From a checkpoint of a small mixture-of-experts model trained on Wikipedia.
Training: a variant of Muon for the experts, 660M tokens, 5034 steps.
Below are experts of layer 6 (counted from 0) of a mixture-of-experts language model. Rows are named router (the router's row for the expert) and show model dimensions 64-127. Each number is 128 + 32 x the weight over its row's rms, rounded and kept within 0 to 255.
Before each expert's rows: "comes before" lists some tokens at least twice as common just after its tokens as in all text. This comes from a sample of Wikipedia text that the model never trained on. Tokens count by the router's weight.

# expert 28
comes before: " |", "0", ")", "%", "°", "5"
router [119 115 117  91  97  83 159  84 127 143 179 149  84 137 119 137 160 164 133 120 108 121 151 153 110 149  69 115 147  87 123 109 108 112  99 101 136 160 113 208 136 157 164 106 158 112 140 131  82 110 157  54 170  47 158 127 114  70 139 165 121 152 174  94]

# expert 19
comes before: ",", "s", " of", ".", " in", " and"
router [113 106 121 134 174 139  97 175 161 149  74 109 183 128 125 151 167 176 119 172 122  79 103 190 117 104 149  67 149 169 111 214 149  90 126 114 202 101 121 151 116 164 151 100 112 116 123 118  75 150  96 104 101  99 126 182 105 102 166 140 189 167 111 167]

# expert 31
comes before: " ", " Team", " No", " Year", "---|---|---|---|", " Rank"
router [169 147 103 133  99 108 142 122 131 120 107 123  85  82 128 118 187  74 114 102 119 124 138 153 116  83 155 118  81 157  73  75  39  99 102 159 178  96 104  94  97  78 154 126 127 164  90 196 150  93 124 164 128 108 112 155 181 155 173 155  63 144 154 135]

# expert 18
comes before: " the", " a", " to", " by", " in", " his"
router [137 115 136 135  98 141 180 156 145 146 111 137 124 147 126 148 102 149  96 132  95 173 192 107 127 175 122 145 118 128 117 194  61  88  41 112 105 121 193  86 155 128 146 100 139 131  76  86 118 144 117 107 130 128 133 131 137 131 135 196 146 116 144  98]

# expert 5
comes before: "\n", "-", "|", "==", " The", "The"
router [130 150 100 146 112 112 119 109 113 119 127 161  94 138 144 170  73  82  70 229 102 131 148 164 113 126 147 130 150 133 141 107 156 133 162 163 127  72  89  81  82 120  95 115 100 159 183 106 144  65 130 114 186 122 176 125  78  96 123 189 135 142 137 175]

# expert 0
comes before: "s", " of", "ing", "ed", ":", " in"
router [ 97 124  98 161 158  98 112 106 165 116 107 128 161 144  85 116  43 205 169 166 108  94 128 139  98 100 151  69 142 108 143 206 145  84 107  89 160 133 150 156 147 152 126  60 112  77 118 129 146  90 136 161 111  75 117 103  83 118 122 111 155  94 151 132]

# expert 27
comes before: "1", "2", "N", "born", "W", "3"
router [162  87 153 144 198  93  71  95 119 121 184 140 144  98  85 173  61  97  59 119 139 139  82 206  86 125 112 105 137  88 128 123  76 172 111 121 200 130 102 109 134 118 102  69  84  99 151 134  89 110  83 134 185  73 153 152 181 104  82 145 154 106 124  92]

# expert 4
comes before: ":", "==", "=", "The", "===", "---|---|---|---|"
router [124 115 127 138 146 170  78 152 140  84 125 103 190 126 146 139 146 121  65 147 116  95 112 143 118 175 111 132 102 109 154 135 118  79  73  93  58  93 108 140 165 137 150 116 121 137 114 163 145 126 121 130 152 115 185 169 132 168 172  85 155 130  68 104]

# expert 12
comes before: " the", " and", " he", " which", " but", " it"
router [126 116 105 151 111 125 168 195 117 138 145  66 165 220  99 175 150 141 134 139 139 135 135  66  88  98 118 142 142 152 154 125 138 154 145 238  86 129 154 113 165 105 149 136 118 144 105  94 133  92 184 124 123 171 133 125 115  94 193 166 103  82 126 183]

# expert 10
comes before: "9", "0", "8", "7", "5", "6"
router [ 77 167 104 188  77 151 143 150  74 105  92  72 173 153 140 113 130 157 104 116 144 166  65 127 176 132 130 111  85 120 134 141  71 131 101 144 191 107  98  88 157 174 121 147 111  79  80 156  77 150 108 136 115 101 153 123  83 147 121 128 110  76 131 136]

# expert 25
comes before: "1", "2", "3", "4", "5", "6"
router [127 142 150 151 151 143 122 178 101 161 150 144 129 136 135  78  50  97  61 144 116  97 141 134 127  99 144 143 174 179  91 146 181  85 142 135 150 136 158 137 124 224 132 119 132 130  80 106 135 162 117  91 131  85 167 157 123 110 100 119 128 145 112 148]

# expert 26
comes before: ",", ".", ")", "–", " |", " –"
router [156 117  90  45 160 189 155  77 147 116  95 138  94 156 195 147 123 159 124 166 154 154 107 129  55 109 117 133 103 147  67 120 178  56 174 128  93 103 151  77  79 147 188 138 114 156 142 134 138 148 123 132  56 135 135 111 137 140  91 108 118  88 169 164]

# expert 16
comes before: " the", " a", " his", " this", " an", " its"
router [122  78 113 138 156 107 134 196 114 128 131 128 141 160 142 110 126  63  70 108 108 196 156  98 123 120 115 168 130 125 129 174 159  75  99 132 100 138 154  92  85  91 184  88 139 149  93 121  83  79 173 115 122 149 216 174 136 184 130  95 123 109 155 115]

# expert 24
comes before: ",", " of", ".", " and", " in", " were"
router [150 140 153  82  86 143 122 125  68 146 101 149  83 106 125 142 137 173 122 133 110 144 133 158 165 148  64 120 164 161 168 136 170 114 107 129 168 147 219 163 179 144 116 123 116 134 109 136 163 150  74  98 138 178  83 123 165 185 107  93 149  93  82  71]

# expert 2
comes before: "0", "1", "\"", "ve", "re", "ing"
router [162 127 143 168 136 137 155 101  77 129  89 124  41 121 147  80 154 136 121  76 102 131 188 105 151 136 148  99 117 152 190  87  92 140 138 206  78 142 100  86 119 162  56 213 149 125 179 152 129 159 145 130 177 192 150 116 120 186 137 131 113 128 157 157]

# expert 21
comes before: " |", "\n", " (", "s", " of", " and"
router [123 203 135 112 169 132  90 138 154 124 114 107  89  75 181 133 133 136 147 140 136  86 163 138 149 124 132  66 197 153  98 111 115 152 144  99 193  79 152 126 112 149 153 147 102 144 118  99 140  92 168 145 179 128 118  97 136 130 111  93 162 139 139  91]

# expert 30
comes before: " ", "\n", " —", " A", " \"", " +"
router [ 86  98 151 120 150 155 134 110 116 172 103 116 172 126 124 127 150  83  75 129 110  87  88 144  87  94 159 137  90 109  88  30 173 164 109 155  61  94 114 115 152  90 136 158 156 136 106 127 137 139  95 156 172 133  93 175 134  90 148 114 138 106 148 120]